python train.py --num_hidden_layers=14 --hidden_size=224 --n_experts=64 --experts_per_token=4 --d_expert=64 --d_shared_expert=0 --hidden_act="swiglu" --moe_layers=[0, 1, 2, 3, 4, 5, 6, 7, 8, 9, 10, 11, 12, 13] --router_score="softmax" --normalize_top_k=true --routed_scale=1.0 --balance_loss=0.0052 --balance_bias=false --init_std_router=0.0281 --lr_router=0.00283 --vocab_size=2144 --norm="rmsnorm" --norm_eps=1e-05 --tie_word_embeddings=false --optimizer="muon_variant" --learning_rate=0.00525 --beta1=0.9 --batch_tokens=[65536, 131072, 262144] --max_seq_len=512 --train_tokens=505800000 --max_steps=3279 --dataset="wikipedia_en"
Below are experts of layer 10 (counted from 0) of a mixture-of-experts language model. Rows are named router (the router's row for the expert), gate (a neuron's input weights, with its number), up (a neuron's input weights, with its number) and show model dimensions 0-223. Each number is 500 + 25 x the weight over its row's rms, rounded and kept within 0 to 999. Numbers have three digits each.
Before each expert's rows: "comes after" lists some tokens at least twice as common just before its tokens as in all text. This comes from a sample of Wikipedia text that the model never trained on. Tokens count by the router's weight.

# expert 45
comes after: " K", " S", " Y", "h", "i", "u"
router:468475506516480485491543482475540494523504519490489548481569483448519498484477501467493501499507513494537443452494470549481520468545446506497542455505466460483510529496530512523507482493527490541502450455531494489513483527493505545496535544507533534496520477468496516529480508482489478484490460522507526488513512443482526498494525513510478491500499485499512521523543466493550486498503515527469530490510486478518542508463510516492518493450463488472518535492487542490502509509505474493479505475468495452526483470524506500499469495495503482517496552487512525524539482528477542508491506515497525489474486547561466468498482514504507471522531497473501503533492469455533494487503
gate0:485490533533533488548481536497467490522536448463508502478543453473540519480512519523524470481461480501439512499493464511471588514478468504526497509488496499521504539527491566501527494489477503503496497473524490469483504529530502540450495520519482520443464504498501527503473485504490512462467470495500534496486477482482558503488523484469493523443464500499477494513518486521504516469490502487475500497558554510491492482519487493497480481519526466485501495496481531566482505499492476480523488519466528494484526507522493516455518486504519491512455478488455533500477520490497461494512471494486468537483514508482490521540520523498473483471511558514533509529468510482491497483489
up0:538467517499520473532529503530518484506452486532519473470468551519493550494496457541485518519547490536573527542486511527500512455502477538524522490520434489465515492525494501456470441529469525497525487532481513489492510525532510498547498502490488521476500520469512502489485494508506522516491500517506524470476504472523507475514497526481485515542541517511507482500521541492522498500458494578532540488485488504485538499499484511518457514504516468493440489491457502534498523476523485510510546515510478504545487503530478495516463475509508451493528509492493499507509500502463503494477467542497502539495466546517499507535478519480496467504496459497452504503505450484506501498480
gate1:499493526518464468439496494502514585479500502465452494472503463476515504474472467499522471541550478514484529519484497517518530485486487450525461517483480491467524503491510512474533512535503491510524504524488484488533491492504514498501463482498525536516527500509503536508499482542538490490500508465528507522504467509472482530510510474508467503470539524473539509481500516501485497496499531507538518518527519502501489528538504527527491473526500488477485478524479476510513511451483521490536499570491502517531454528547473467508513469511433468519455486470474507494522478505475499500493514451404518503529512494490505514479496514492486472504490483528486493476516467472481487447540
up1:530482501477514471515505489512490483525514482484483524474525457517494497543455499500511539488537503476513471482484473509547490516447502524459518499485497460519467507504503478476483497515492456516579495493509535507498494521572468518498525542503485522482483500478567530543490491541524507530498502479492539484479526462482516517496476470511495463520503503495471527490529517529493542540499441513469540472510486449499518513439483499517503528473476478486461522486439523527543491497516481547463499523527489501503470489489521475472498505489544493483540486522522464507485510497482455487462516520478487534533469538493524502489502514486494506503509509508477545497481485465471490471515
gate2:479543522500520495498508502495510496521475510517477507479502487475545506464509464503534528469457493482465485530540513497465518532524481499508502517505519507462518497532538518535544449455487528465494527494547503485508526498510532467499525523433494475503492523468480493466486480512498545495459502508497520535519510498539409526500502471489524492506519440517490494479521475475502510540530496492487492479487482475537530506500442533453481501542507494503521544505477503523511486509485451503505473514512505511498536525533435508493488521515508530540463502514497511549479464452516502497473550514493502505496528524506512507497540505477530464489497521527532525478481467508522511469478
up2:524504490456519513505477534516516492495529551476485481505456456500459453504514453458541423535511547516520541465526560495450471450474497526513478489527520485504495497506475515505520488491482506501505478463472511455546503513501469492498514481483526522530508502519473548495504507490486473500484515519490497512523522490502509518530495484495481472459483553464502505508524475478503516533469506499513464508461504493498531508476488499510495482503507527479532509473528507522461533571482475500505511425499464507480489498488527528489515497504515537483517531506502507457465500515460486512504514491486513490533496477544501476499506479482559489501522508482480492472477483468523489576468
gate3:533533508514538480526481506513522523445531510518496540514534495554490477493533478493487466511479482487507518528486503549521498494514487460505495459481487529515507518493499548550495515486502525515502514470468501504542503503528442515512477480492473518505480478491521484516497498462487443490484486517480495494536497481507560505518556532478443501495494489517528484504510480515532489464498481466508505487514491492498525495488514493496525441510499488498489491488454488469469501519544516505459488544516509507505468489553494499503504494456466487520502509555473545484503519480445512527469524496449558496464541516507568502514507514493532478489475514530530497476438512488521531455492
up3:506505510497475455519535488458509526494478519509479528448498510508469489517499470490516503475531514504479557481495515513502510543484543520502510483512498552525501517497463511483522497489499515519569479477524468528486500515493468445471516517502497483528495462522487511498481466507501545482476453489485471494496473496481511493505522475523489518537509477438500531505473511482480506476520484508502496546528499552475503508515485534507490500521499524469517515485532496535498541543493478452513494533471506462514470505475499499503505490477527471477519479529529466437494516518454441508498447534524504482516429509490485526486511493473497478482489532501477468453476529449499466525556
gate4:513473466490521466516481526527543438494539536533489502508518506497496521495496590518517524502493556527500463478480504546462494501539529478501494497481548522483482505484457476530490515504496506485488470489539510521487522516501473512490516556506496518491512485464530486503534497498478529493496514545488488499529472538489502500536539492488501513529537505483527530470548459531518516533457525469479510466517505508478492490473507492490504476503502491490469509438476524496482490482523487540536433459513526463512504497502491503465511435458515521488494504484501527542534497512480522475508528488483494515504499522496472461467537479532530469508532479468489510471460507508463492510520
up4:503486485532488494545534536501524517470510467508513469481523530480453488505537454508498487515518507537479464461462500521523512479467454534482522513549500510477470494546523481501510477515522471505540532462488492492489496494504525546517478495533538482464544540482459516495521548516479456489511521466525491481481494494493526493522501506492511482487505537497503511527548460461492530499517541529490490467503476545530575461463507500539470532511473474501528544511525495500500496527534556498483504475519490489543519488499525495499459523467485516510485539510520450466490537511537467536496534489503494514491489547489513509507501484483514474472523510493451471509488504504495483495467
gate5:500499493505465525524472507544473506517512460489498481464483517475537511508491516492474503519519530528515508519479435565495485538551478518491479491487501484492515544490484465508517448543543504507520510488453504570476528468534500526470489507501458484484521507518491486500516547522518535477506495521460504469484517474468519455499477521484497488530498487531535471542519507542495479503462498504488490510489470496525480458509529501460449471521543461476504522502518482515487488566501527491502491521461513547511522486501518475502513526460455512514490507505500540501517569496512505512515510502508472494502511504470486502483477491515531483501542508497552487531523491440475505512458
up5:467523472503473535487456533539475494479522501459513518460479496498524499528524527492524506489473541514526503484515467523516493499514491482511514479469469550487500531508478507502497517463501488497585538496495518522470528499533519518460481530509463496506554500531506499498538467464519482515488468551455510533499523462513538495468511470541479502496474455479571494493533467472509506518502451481468469491509485507557513487521459515488466539502526530479509482533479478507483522514519501516511476500502538480466491478469505497503526525469507558497476541516520498493528492444502521510491462551508460494530501523498506487511491489506476469486519490510519524509441473504501476484512
gate6:460476498459500483540508492530506506486478460524496497485504519494486504489486470533523490481450495469485466480516529455457537465533536503491484473505467506473530490482534519514489465530496482502487527524554489518499513487452498448566497489499477469472477534510528542446494494497489479507465494522508454514538515476497515475480539484476492452510508497491494477505493519501530484514488466543445492525485524528474473504505524500528494488515515484524491490534481517506545511485492527481506461488539526481503506507481489447477532522517489478529447491523467512497492498536478496492523514499505487507488501544496479488459534510498479491407475510436518509502516509458490492530452
up6:523478515513465470505499525482454494480509531552510506454470478511523502472473490548478457534500487477475474467458483465480529467492536496518533472490506545487478492516465549544505503464476499470497481498527451456493464494531486484496521523520496493483510518511489477489494483526533446486478514498511491471473496535447511489529521491505520494537510527529497533534498492549492493510523510530494497531514485496533493454507503510485514499546489483487479484531489499482531459522460524452484468455528513478514468500518497493462502476511494468515539507552513467495511541501476494490477467499440508502492533489527444507520524496522524533552467498515530519521531504538511457513493
gate7:505545469505511513461473469488516472493487514497564489509529501503509515507507469467520519514477519525480510538537448518492474487503483458478518515504476498522521471450567500480493491491525490545532502478505525466499499520508463476480538497510492493521488466482504519478495449470479488495508458489516485497517528457515557500500491491509497534469450529539467472505468521525468544502503515442483491497428506485517502490525522489489500513510501445481528516494535495507505521515471488542532499451521471483512497478520454505519456495520447522507496530518506527581488508497509466471506522471495526492536491474541486517516524507503517474512513511495505455460477493470517489522493
up7:408519504458503522508450498528524487492495494497511467460439470460507491545495476528480500514529473521494492498531484540480477484519545541522475473468526505471488510489511469511496461488507497473508497477479476483484511533512527515496470488528483531501530461469506498492502472501541519563478510529520524519481499516496504475511498521447498474493491541494523500481422479483495482517452501514506565484536491509525483544504533498510509483487519494507508527504552496487451526507533526483489496528520476484497495480519527517517558543507544491493517535498463514483486501526485500570485521485493511528513478514538473519454494516499523538469506489506503500512516501499538500482481
gate8:524561531522506512492502486446548504544522487514526486520549554500474494509523506497490518486489485519473460489509493491542506530504460491544510454501498531491524508528509542461488457512457506486513489459496519482497488506489534476521502543492437497528481492518467531545473455502517525474467490508517505470519540460490506490495456499464488483528513484516506485481523455515512502475510521487471512479526525509526488473485468467532495523479497536493504448498500487504497565524523479518506521518471482533522498532492483528477521511472465488507541510495502524526538478428511497507462510501502512508515463521538490497486489557507574491502495485523536509505481465511511521524504
up8:512451496490539557467484508513497539526518496498480504501493504550511500506513498516496447498514494525560476526505563504515482514524502485481468454521503482517465549459537506505482515488498456500490486525505517483529525520507548550456480481514506496508539486488550518460502505534471498537500512534522517532529472503542504547476508559484459499514496493476529507520510487520535485467494486520476515464510532513510464513527510468506560480500488494491523477532498492455516502486499554536510518472504534547510458510490471515528472525487479506515520528517522512499485525501503505508514516502524512495561500530555544480520551517499536516494494492466492502495475516490524513464471
gate9:462493505488534531484498516484450472512465466451513529469505500504474477490498462511505509517548484515479508533530529521523508511516557497502550524518535521521447505552527504492469504509509484535526474523506519476509475487542516472447525523498493467434506540470488518519459562520505497487531510481467502494493517538470498537503512487529486512519516509477498487492489483495525491511483472516476541488485467520509456529494563490490500525521457461497500566518533517511507466466498541510480497535514473473481453521508478537521532469501534533486500496493518495501509513502514507479487501497460514527508488481479488479502494513499537524503459533515457527492498444487544462514509
up9:416500524507468499471508499508480510514544511481515467506506484509533528510466493517503519516538517521496503499468493487539515470473518535522509537526440509516509509490418517504510516477464512498514481508458524488492488491477523525463484500534478469526518499519517516517523542496473502492504488538488538504538502525517470499494453452486525434500507492535496495475514506521463520479501536490512500515493511482532483510509549501484536531534523533507507488475522550503533461500476458456479494501515576494544458484501523460506481520533508485475508505495509516535506491490528520508462467460460507555496468480468498469524513498474506512504498475544491493532495492477544524507507
gate10:483497504479527522461493475461489507503469525539489490488465508511501524465493509471507485447457525479480465495505526510494526498455452540543497480480513514486532530489490510504522488512531506492516475524499491485536493476497488500503459496502478497581500502515496555522505487542514475502512470515465522481513444516505444523509501501505465515454536494483480509519506523499485506507477505511499466516504547469459491452526505507467471519517472457517504449488556514513482519520505525507466501504527503467522498481498549527503516465544511473493501483501499521475538518462490475467472536494490547498491483503505481539488502472466558526516458511525453500487542510557460468512485
up10:518510509508482515494465536520526516487461526529480460500508481473472482499471535506478525479497491536477484496483523489548513499521477524515470501534482507508503517486545505523475500518495507514515440483474499481521517528527480461479476559493483499496510509498497486504505541478521511511505518466491497523499463512524451500499488482544532498511527526517540483546487472497445489469554479495426458501496578485500488484523472497518472486502492520461457447485445508520513472512498474540498522465469524536508533467474472511470492515526502510492521537492487519464542513458502484482542530490491507502474480500511485510454533476507467464526498538506481504490507438496500470509468
gate11:480506489526489495490497489496481507473514486457534490513509533491521516489482522517501520535500499518527488496526532497514498499517511502507498486510540459450475491486551536459475515495508483471499500480511506501489532500518517528543490507512553478505484530472515534510478505492493462501467444482490486479510537471522476510495469508504538476497468515478529508522494491541538508527447500530510520524479499569488582470532482505516521494521526501541499482576497484512558555480490518493483523541465499508482467487541549487505503493493488466496511528492580496505476485502491500476489493445501497518540475533486505511440477500476504520492464500485472514478521488433509494523490
up11:510486477519474510485514499451512489509497485525498499490513527544539509481499490485467459543577531459498479493497524507495545471486462515505508523460469510499508539480486542474509474513489497482518479490507475475512485497504480530485525507486493533508464483504516564496493464507505469451483493510558480514490491477513515504464484434533486512488504466555507522518478500465485513531462563457515529505498486522522465513477462529528490498494527483532548525490466526500483512506485498455483469457505464498507496518483531510467516512493490491511471518502476503516502509489495503473521508521493528540461528529541475521492525516489534453510527513425496485524467493549542505517498
gate12:474569494490494513520523507505509541499480482478527480508480470518467528513491497464507489491483482528527501485490519533495498474567511475519538478480515544499506522490519484480495497477513472520501559523446476512465487492489503477512504495452499537515534500493489477492516482488467455527483470495556524447472518495482537491501498481477493537499529486527491515494530493489537519539446461458538466490510540539483507447471549476539511463482518471532488526498459499482532484507507515483511500510508494490482496503548500527463496508470484472518500518508466513465465484488510520492501550510480506492524483501541468505496508546537538516499506460540445489516495541509474460485467
up12:555504530507515505517490483495479458502489526483492501509487505460487477530541488485511479499495487523506502475502474523490447511483499526512497459479491508474502479486515464506471498444510519449487504459451475490518491519520509521463511463496528496511557524528464466490521513514499488504514503436461468470550495498502495487488493473481535495506495484545484518484468521489486572522528529508497489515504476545520541502487517463465442491519504529473548521436523496546541491481539491488430486479509510467488453530493489481491498479465529519524480493512512525501457496486472503484495511470525490515471500523553506499540463497489464505506508522504489446512492477547522500506508
gate13:502500500507527477473441461502489498473504459505553520502502508513496517491529477483512487470494475517517477484489496474468500494501517504544463447516521504513552506520510553503492471449485558498484521500489485519502495482470508517490536480514506516488522485441498518496498497507484516493495507489497514464510505530484532540490511445517470540536455516522522472524497488501552496483477480478485485509520485501478447492528451466478495522467532466503503502486557545480486501483508472534483511483493513492475477493548525549579458523493520460518495478522501509496515510520448486500505518511511487497477535516512518538490493509484510470502512469547463484501456512488579531536524
up13:513515508488510489526445500506492484535498484497518522491495513499510482542498534460514484475470551485532499475495498536533457505532502482555477482488498475479532523498487536501517483501488515513529499519531484471527488585499477524498558499486479518543513435499504461521507513494461525544529485507508509524504500468514506518487484498498477484540491493485501479482507519534488537498485469497491503475495491506508515474491528473533499508501571509476512468523487450538500504527521472519492516530495499505499510452507533491471456485486517450497497508532559503527485481518463516464454459478508518477545522483556465531481464457517530476516492494482504508542476458480490555488486
gate14:500530541492519514468496513470495539528510506475453504484529455481478474527505476485490472539542511547459498502492498496498532484491508566480449514542511517514517483529485444509531498509477490500519473531470500498497493524534441551488496526530512536514483500518513500542543498551506481479506456423472478485477491509495467502529508525482474463454468526538508522515523484497503490564470539468508506480483486478476501513496479511486516466479554530482524493509529511489507510501518500482532543524520485512517487514528514508480517499498509477486479523484492468497470473550427504497466476480503512498495517511520480481502520503533514487482489532450468527536507505508469521511501
up14:475538490493488471470507495496455499478473474507471516488490495489471489534516526481540489493527498507523541540485469490570496508489511536452497500511541488467522490483548509474533509516533527493512521510499500469533507581502471488500544526482494490515514526518483461539510507537499466510487477504504514550474505482487521501510531508432464520509515519489506546521482522486512530508487508515530468542511506510464506494477508509476535487483471531511463520511485514520503516487497466501494502505529480483474499509539508438435504524513540484500528551534472520479491493490453477515504525512502517466528463503509498468478448530537480483526489450541502484479463475509511537459514
gate15:486519463542532519504520442550476525503510528463448475517511504522451442493527484464509505487466481486481529529523460469463519484510507477483444502482505507524490491505497511493491477513473501517464481489538515504457478517502528476495536499544506544461524486462521538510498508478483531505520542513505501457517485475491523492524526502510515509508481526520489532519517471469467522498520478515523510511507534535541463478505560535481516489515510498479497506514515525483496519507461507506507488522538501527520490471504471499520456518530504568488527501523505508510465543462477529484551547524505498494504499490491499499521479498450515490492459539517553494455457499475474481485538
up15:482470503514513485508509486466547479508498478483527530509547464500455511474543463516497515483489495475484507509519499512520440493499480511515461446481502510483514489482479478490500514546507515517482486498535552475488517517520514489498526471523527520499464481511493490476477504483525501481465476481509467484507516521500490520515473499494442498509504505461514459512459499507511489492477525432443502474450472492464550522481510457521498523541518490511475489453486516483505423546497521488534481512476498485488537494561525496491506474509515547537533530504496471487540507500508503528549528455495493460521507466477493523497486481473553481494522476499536487492449502484522537534502
gate16:471498498466519510484485505479492520500533540490497453511474527513527517440496512483500506494503479501507541524526458514449554524495483496516449494511467509477447482535482516554522532502482488527489496485512469485457499468476507483463531519486487542469490506490490527470531528491480483501498520524532453503523485493455451487478524466434535509542483466502482522517481445481448512505485495458522548493463498505513529466504470524522485477479510558501513535471507506517480502513500524501500483524504534495492531495528468497454495526539551458491454519526510522499486488513512521512523479518513474507486525495517468506458543511494529512525525455492490525512518482520473507523482
up16:511462487501518486476503454464477491502466509513487529499443502526492516508472487522490482440477485501496505541506540465507480488486550499458532478513469470486466522492519506500540462444509523520543474496523490507501481494546527517523509457528454503484484502511468484562553518493532515479473482532458482501462485503486483505475449537496515484528506465537475471525513515477485505504512542551522502455490537528452480490496521554473490516519467520460464485505490512496497511449441528515507481545501486516552496472507470508494521493511507474476487481473513492521476508463520519502519538476497510475515489511482478509531484519516481503485515534473483491506485505560511489502498
gate17:501448474501539482483485485498526533516480504498509513523506495536517550513496479479509456517556489515493490470515495438516516515518489509474541474518505464504500471504544471491503476476477474524479489469512470470537513452489558533521475489493449479525525553503524506476507531516516489483523457503482526463531501503504518487510462455512512573517524483428485521491502473440546474508482462513495449516514479488514520472479493524511522486529473454491494505513493481513480514481532536516457519505508492473509534492487496522513512533483474464510486530478513498480512486543484487497476498520519465463476511519505517488549507509482522492498489499466509454505494500498488532526564
up17:552505462451521446458497513526499460496495563495503508522504474457464459491521527506538544486538506515511467487476498484480521472525486527505525513539474458521501500512512491502471490493491469510476484495487486504520492490500493499503539535561536537498510485455486498499525529480540502468526491476494482479501525505470535491518506521462518499507497495497521517455501509537513476525536489528469473454514528496499554463497512476451509520488501472497535483505480481457511527490543542449501511523517524494520508508498505527476493460525523492493489487503470503469491560496542518469472496499447499529517519478512507468504553476507521532502547512529529528482532528503531520459529
gate18:490468500500488464463511482534498501486511486501493491480528466506494498482486496474530468495501498494497504495527493501487491508541516465535490479576525515504520488520478518528531476501544503520523493495485446483512540485486482537451492485488529496493470503490495484513493506483482475544494516430521522506513469472519560529526503497507507464427497441517496458506477482506486463473536524499490459526461456492537516507493505461515497496520532500490484500471488513545500419504524481420496493518469497495484477478527480447512550507529454480532528475534546461510506488476478505468512478491496504473506529516533503487519465505483480505515517470525508487492470504465486516495487
up18:479489482512532494511469550489515508494544504465513519528464514491513533473483508520502494506536480497469469537513530503537491535530521494489486548532526479437506542503522544499504455514515553504495450470484519500527481503527534483544515503524471491469482528498501501433472476513515449476495489447475487496486524484476517513498486502490467514516518494508499498532501513461537519484454482510504489537486536555506479503529537510494507510489496509499503522513525484452538509495530502497446463541450482494528503502456485508485470495498503451507470547527503501512511533534500485515482484525522531516484499505515482450484472518512484496455482507505546506508493551483561533476487
gate19:462524536469446485491521490503477518542487494495514523458549520469523490526516513508485471522484518500499537493511528507510562481441483509476555490514505507517495495512498526516476506518515482553500480487518495510503518498497492516479475505531495499486491519470459526525516506531527487484485497495508492508509550495492473455519499528491502514501488491517475521472521497508497478493484487537523464498541484490458506497506518487487444491482504525457484487549523485481517494506468543454497507488565455497505482482523489478517553493485479478547464420541506498498483511599506511574475460523512509515491496488499445498510534509474504514475522465498490508498501534523499492468495
up19:476498493511449511504511491488495471486500521524517511443535466461468485466503482540503465537492512518530471472503494502528520491481453480534463504503498507470491509533461468492511502469511492497519514482468455491448481510491531533496520511522483509506519538475506533477522518492523534502516490518494508489407501500484511502534560492493492554483478472485476500553494512451470493487480509487478507518522529531456534514490503479524548517480512482487516506528474508553504513447533505476509494479510491501513516506507504514552533487496470516469477536461511511468489511512502472503533521481491517481458483512498491505429538456539476491483547480505479474513467517536454489523502
gate20:495518476457522511485486511479479467518493501506501506543484486521472460494498510515503477501486510447498514519510507537513507484483515455460502486489490458510471489454509488498551499487472474527493470492461485482494519505465490526527525479472512487450506530431512522491534495460490471478497460538463521500525528487494505479488545466549500537499494497487465490480504488455523481471516428508478512535501520487514474435526499512484476487530474503528471536492502500513518527500499506502498507508482488485492566460537484541543539549475552473496502479509478518479522491526517541457484524510504481483512537510517486478493512502512482502435537517510525472506494447497444484499508
up20:491514464509498510501546476445471530507492467507512469478520524502505495454492489554496487531480454526445521506467497496518502505508498491497477522491534529521531508506529496500529509514509511489423504556534479457514505534485510463522507448479509446504515451492494505515461467471477493446482508437506522517476499499507469515492483469492491510528509488489496505541521558511492527466515486518526493483501510487493450500502502543512469525537493512507497515494503504484488496512460540507463472528529546480492544547536490480555502477492471521479489470492531486491484472460520498484531509456467498437521526530484508497457510513454472501518497516502528499511492501492527490497472
gate21:529456535490487497476494514480476483511500566472499474437468517486508492529472460470514486514507512495534506472510477512475475498492477513506489528505505511463476492473511463505506524489497459526551491505494472487539485466507499527516507497481497518532472484480513484514467508464460500523565474512507453465484530474495516514485502486485502471471527520519546481482520488522558532542486520519433519468487477504520536514506528519515536473469521489495479502499522458498450496469504539497483490511497506523524493542544536526482509536481510522481487458449514495504458538509462507520537482515471463553489495524470499512504503524516513492468520540529491507492520507440518499450482
up21:475497482523508528488462499512495511507512515512514445486481488515470523480502443504524499522483480535462492510470484495588487451502510516507535527508497494496470476493517478502499464474457492472494501541492545454474511519525468540529464494540508506474535524468487494531497517534507481517471511506467512437500499503530480496509516564483459474495488511489511510521478416513490496508475547514502539508457514547454542465513491494512488512479495492505551492469499468455499475517524500495501499480483503503479488510482488539514527518513506454517527465529525483472525495512520518505477498508489479500512468527520521444489475488472470524511496480502492551469480546497519513538514
gate22:475525503509498518518512481533462482531503516508503475484524512491552458531498510445507492510509519461494475528518505523525503445543481539478522501486513495495482483511501528526469484487492520492447474458504538466545491518493515474462482483488543531513534481532523487503512541527530492483552455521526500465507489506535460479535483499476516519525573491468504513525514477459502518491492501478489517457525464495482506496510503545516493506474539500501511498511502509549552461522563507454503502487532491459515486523507484531520514551528511496485543529562553483471492522487513504510503479503527493538494498500506509487512507506493517521510526478537511482545484483471541474525529
up22:498535520476492457515512553500510462481519489505525509488509520497488499491474463470508493488497534493569501486496493546502506536534475501488504508496453473488516492498475503482475485516487490508502494507516442470496534517482465506510511528472488517478473569486519516538515476505463510478544486516513510480507426461513553488511501502494490467485509486523503510496470490508483486493518523515443514508497503437483513451493480488512496504517466496505515534460482516509494490502528489512516522475481492472559468489549531498529512453544477485500494541451491480504543491477509532500480535483508515523483474475496474534503482492484476548520528455462528469483550469482501497477577
gate23:507462510517485521458441496506498494483481524526546471527510494537495547528507478484490481516535540529543455496461509543451510469539492499524559477514498484505494530537510491457488511496444498530497504533512509535493499519481500521526523479542519561522493497489471561518511527504498500523472506486505475499510469482515547491521514488516473511486494500521513514479527498505588529493469513480502509502479475474489501471463479461515507490493482490460558498495505485511517532487487485488530542457517537476517507518536513486469479491515490457471515517559496462464513515531472492497476475503512479509472507517499474497475502515516515509515571502511495485500478477474500488553521
up23:536519500504528540485513535523508510464460502563510494532530517523528528522518494546521484484528543505530532485487493495463538503518505480489459518503463511525500522497506476500565503502447520514510493521475479523496531524483510503506499491474477516520525489543500496496526509523499516480490514483500493522551498533538483523505498499503479485503523528490447536498480471533457551502486478511528515491488513496465485469515464527491476436543491508518537491512529511503535485528490480541513475477537539516557520498466493486470468497453491442507496517512482539533516488442477471484522446503503503495483551502447468547483488532482503497510496478501502485461532474514488486515502
gate24:497461501506481555520512496499479515470470477470496441491504500499492503496518499487547487527492493488523525537528484530499519474485504496521500501487483523535468496501445526499492491517478543473479500500532516497481552543488514562483482512526493526524472522486540503515523524501479503505493461490468515480511507489503502504497519465487502506486496507531470466506471505513493516445513529552484507459446550543525480498530504480532479552469511457476511507501493569510517475502527496518515510449531563470534517490482493526514499502501527513515474494543524491444451519485468521513519531490513508509478492556482509520555493508477570500465501481522501534495535487492513484522529
up24:506481521472521473536473498475514515476523479559453545541531497527479499470522507512500452500523512526492527486504503512510541481445498516495505476468475466514465485499511490503494463500530524512521553527508546487482493514473511492468500491506434526523477559517491488511495534554503489523481491545488529489483480480532525493526521440500492506514534526502492514504501479540500488483460510533520516491494509533519477508532499495499503527463496493506472518543514489543477493527493532485489485512513509504511566510480549480494506500456541517490484499507466486466511481570491516518536514499512519539545517512438479517561500493516482512478508519535500479527538492539497491464490
gate25:518534510473536507494504485530505483518504433481524504510509504493491488455522510505519537497446470510472504511458530517509516504517504482508495479549509504480514473487516514495529501502500503544463495513512545503526553474513477507516560466477526510503518518479471517511517507514519460487462491554499521526501555488525464476479504457555518470508501523531460456533452457537498481484513468514506478474507518444485503506524545540489520515507506503483497502458522500517514511528480517494478527517493492509499500518500477495482452517489489498441499526478528514494521470538527468489488541517472531499504539483442469454485506476506493483486482566530527472498484448497486480465498
up25:507528499496520454512498504500503479551508492488498505489509541535492538485460437494518495468519488462503520510454543501432526476478490482515478472454506538535509560494488523496486536493500534492488457541503498512502478482507500511523463512464494467490554516503502432494505531479492487449514477474537492535504497511500513477546498524507513488482526511493519506474480503494511477494495494509525564514538527514498478511504510503510495485480443520513521493512496471506519491500489524541494493495515494519476460474494517467513472509545454528483497534551518494465531522493514493449506481451518472504518503496508514564486498479479453485521526501518507486472575482499500470490451
gate26:550539501493502499475487545517539507479489484505517469495506498501551437473483503532517469508553486486492508500518470515510488515461514443509538472448529461520499526515533472512545521476461506470489487511508453486525483433478513469541533457476521518493508536510487519529516538478475489501510516502511556484539547482517495530528491523538493502524549486509484496489485496480467476487514480466520476506487515505536455509513506499463456477510468464526536521434521527488511536529527503495507474475503538470499463477479512482474511487466524501512502487511508483518497482481482487471475455483490504526470529516536486494472513507464499494461504514508507495465486472497457503480528
up26:451494506484457496490497497558515489531526508455476499525506470508512476476477440490511536545526512545508478464517504516518536477479511526472516474512515501499504444500507499457494518490506473529501493465482537502503472490516494510485462545570489499469449495470470481539510528518523473502477483511500505510465490521485484526520486483492539494475442492502501540489503543523520502503402493549521533487551487462473516521500481516538534538505504515504510458511473507532481482471482495498524513487517501500489504531512551539474518509486511508515482518528496471523498501492479480512497491443483529568525454497498499515530521491499495506530492507480513504472479471485516487533493
gate27:506494521516489517473463532506538509456465506507502537513529497468492465522547523474491474535466470524497492499489504493520477492503505499490487488566489508479468509491473524496483513503500497560478516517465464519482480519479506502471469574457517553515496483475507484504485512520499534518543466497490503527532478474529521525508491510482500526491481538520510521468497476496535532504476541519489509477469502522478580502509485474505469498479488507472547542493549485489528519475509514474520488508524531520514451531503507504505482458453482442514480488487495532539455506542539512477490519509487510516526500482535518561514491535510540498497534476485451461486498505492482486538486
up27:456480515509491532514581518520494473500467482472519489493522486505518491491490502532492447527526508484449506529499479493508491477522468501489487512537534516515492493491502524490558513485521498520497480497504492484477508528532465522495456484487505557490467479516477485457490483480501517538492496500501503491436492486465533442495512494499502491427491523506477520477529490433477488510490459491509452484534536474545507528496478492525522458458505490491474463462516494508527517474461490522483490519438477511512497522506513471474527521484500511510515549492542481507531472527528513569499466526521495540516501480479513456495511463539500469491511469516468510513491486510461497505510
gate28:479539465501498519516535502518552529544513513472509482510450503503491518487499467501517496464478471512529542506510491524511487508510506523489498455454491523535508492480492528543518511489494560521516486489502479499526475517488486481520503505501505486515517504483495511507497533454510485506549498491493528520490501476544530490551512524478440502483489509529488484499516512525530477485523475489472485487511516457521518456481531445487495489518526489498539487519488471518478551522539476493555509445484500534469469433506488504468498468481484508515509524477494527475521517469475551457527517492489461486494487500487532489540499462421487516507506458506536534532472526492515544462527
up28:486513482507495506496499521519470506501524499480505498473500511507518529493481510544496523513501468522488511516542485556491487435516499526492423475489497518517504512464496524531535495487500474494492464511480514480511516487512511516486536517474482465502502510482510549522493482504510504526490516499479502464483518495510447500454532476497562458510494492523469546526499485474467478458496522519475518521506541495502512481522496522495483480515521513544482496480557491503476503505502545501460504491514486519512520530489516489515546513471448503568453480480440556458524515543526544491504485557517439469496513532495522499557489519523473513529497547512490499496490551504519520478475
gate29:509526522525564467501481519508490477478494484539493476518493479492525531481525472489467480545476524525549524479505504513515539454494498470523465551491542507478496472479472479498509529497536499464468545482536489473534482516529497510523510501515533517513510525490525479461513547455524490522488522499541513492497471538539507484505486476521509471448493535470495476499526473509509483489526530471543467475503522535499531498523475510508470519462512457524469498543511528518553582502527508492485534477511532468471533484531460496510486496512523479549508471475505481513490495456491516498463536510485485519496482510509513471493491511518535503510486455503470469518496486477511525535531
up29:498490441475500507492479485479483474519429495531490524480509499515473499533525461490507517482497515478516479495465498513478553464496482515503521493538506450534533502471521518492490489481469486531503517507495491491516474522519486501500488425509477500536471505516487490531495448473469461478457475456501503466510535471512557529539488510463506507456526512513499458528487527510535494528513459502495507474510515460527524518505522507507542513504506497497493496463469492539497529495480489468519524487518486459475508510521515455509533508518512501505515467505526469478531544563535471479517505461464513506512507567453498522522517537484463498521540475547505519505523513495480475545492
gate30:466493510488501488489488530477550483517485548491542547488561466515485495492558537529446495524476494492509501499470531496494521547523502508494525484453533495499481496526505497546553533505526537538524488503453499510542505453477500510485452527515476495510475500558497502495516481522504473518514479503487525530555476473459494505530534505511494508471504476488464520483508482491447497492516514545478509513473504508492531524519519499498521527434494495529456488516481512504488523505493481486498488467533465501499524524483465574524499517453457504473494460487478484483477476478502519517540481470464523448503540511479507498480501476502498528490491465494492519525540514505486497516506
up30:477468486496538520509503530554483503499495468504545484499474508488495482511508524497507501532476504439482501496494493478476494509457512491528498507455533486501468532521485481475483459527513514513470495513498498512462477494479502440497501496507462500514505477555526494481516502499502427518499480504524496475498500533438534455466553491478497527495508527500503500535463515524521472481484499519508427521508515505534511504493469482494519500489508470498469520512490530486493530493523494480507482466484538452448531529505496517534505528490469437513486490479462510462493471455508550518492546486500535527501479514519512440487542479503497474492512436495513486468541483522451524490503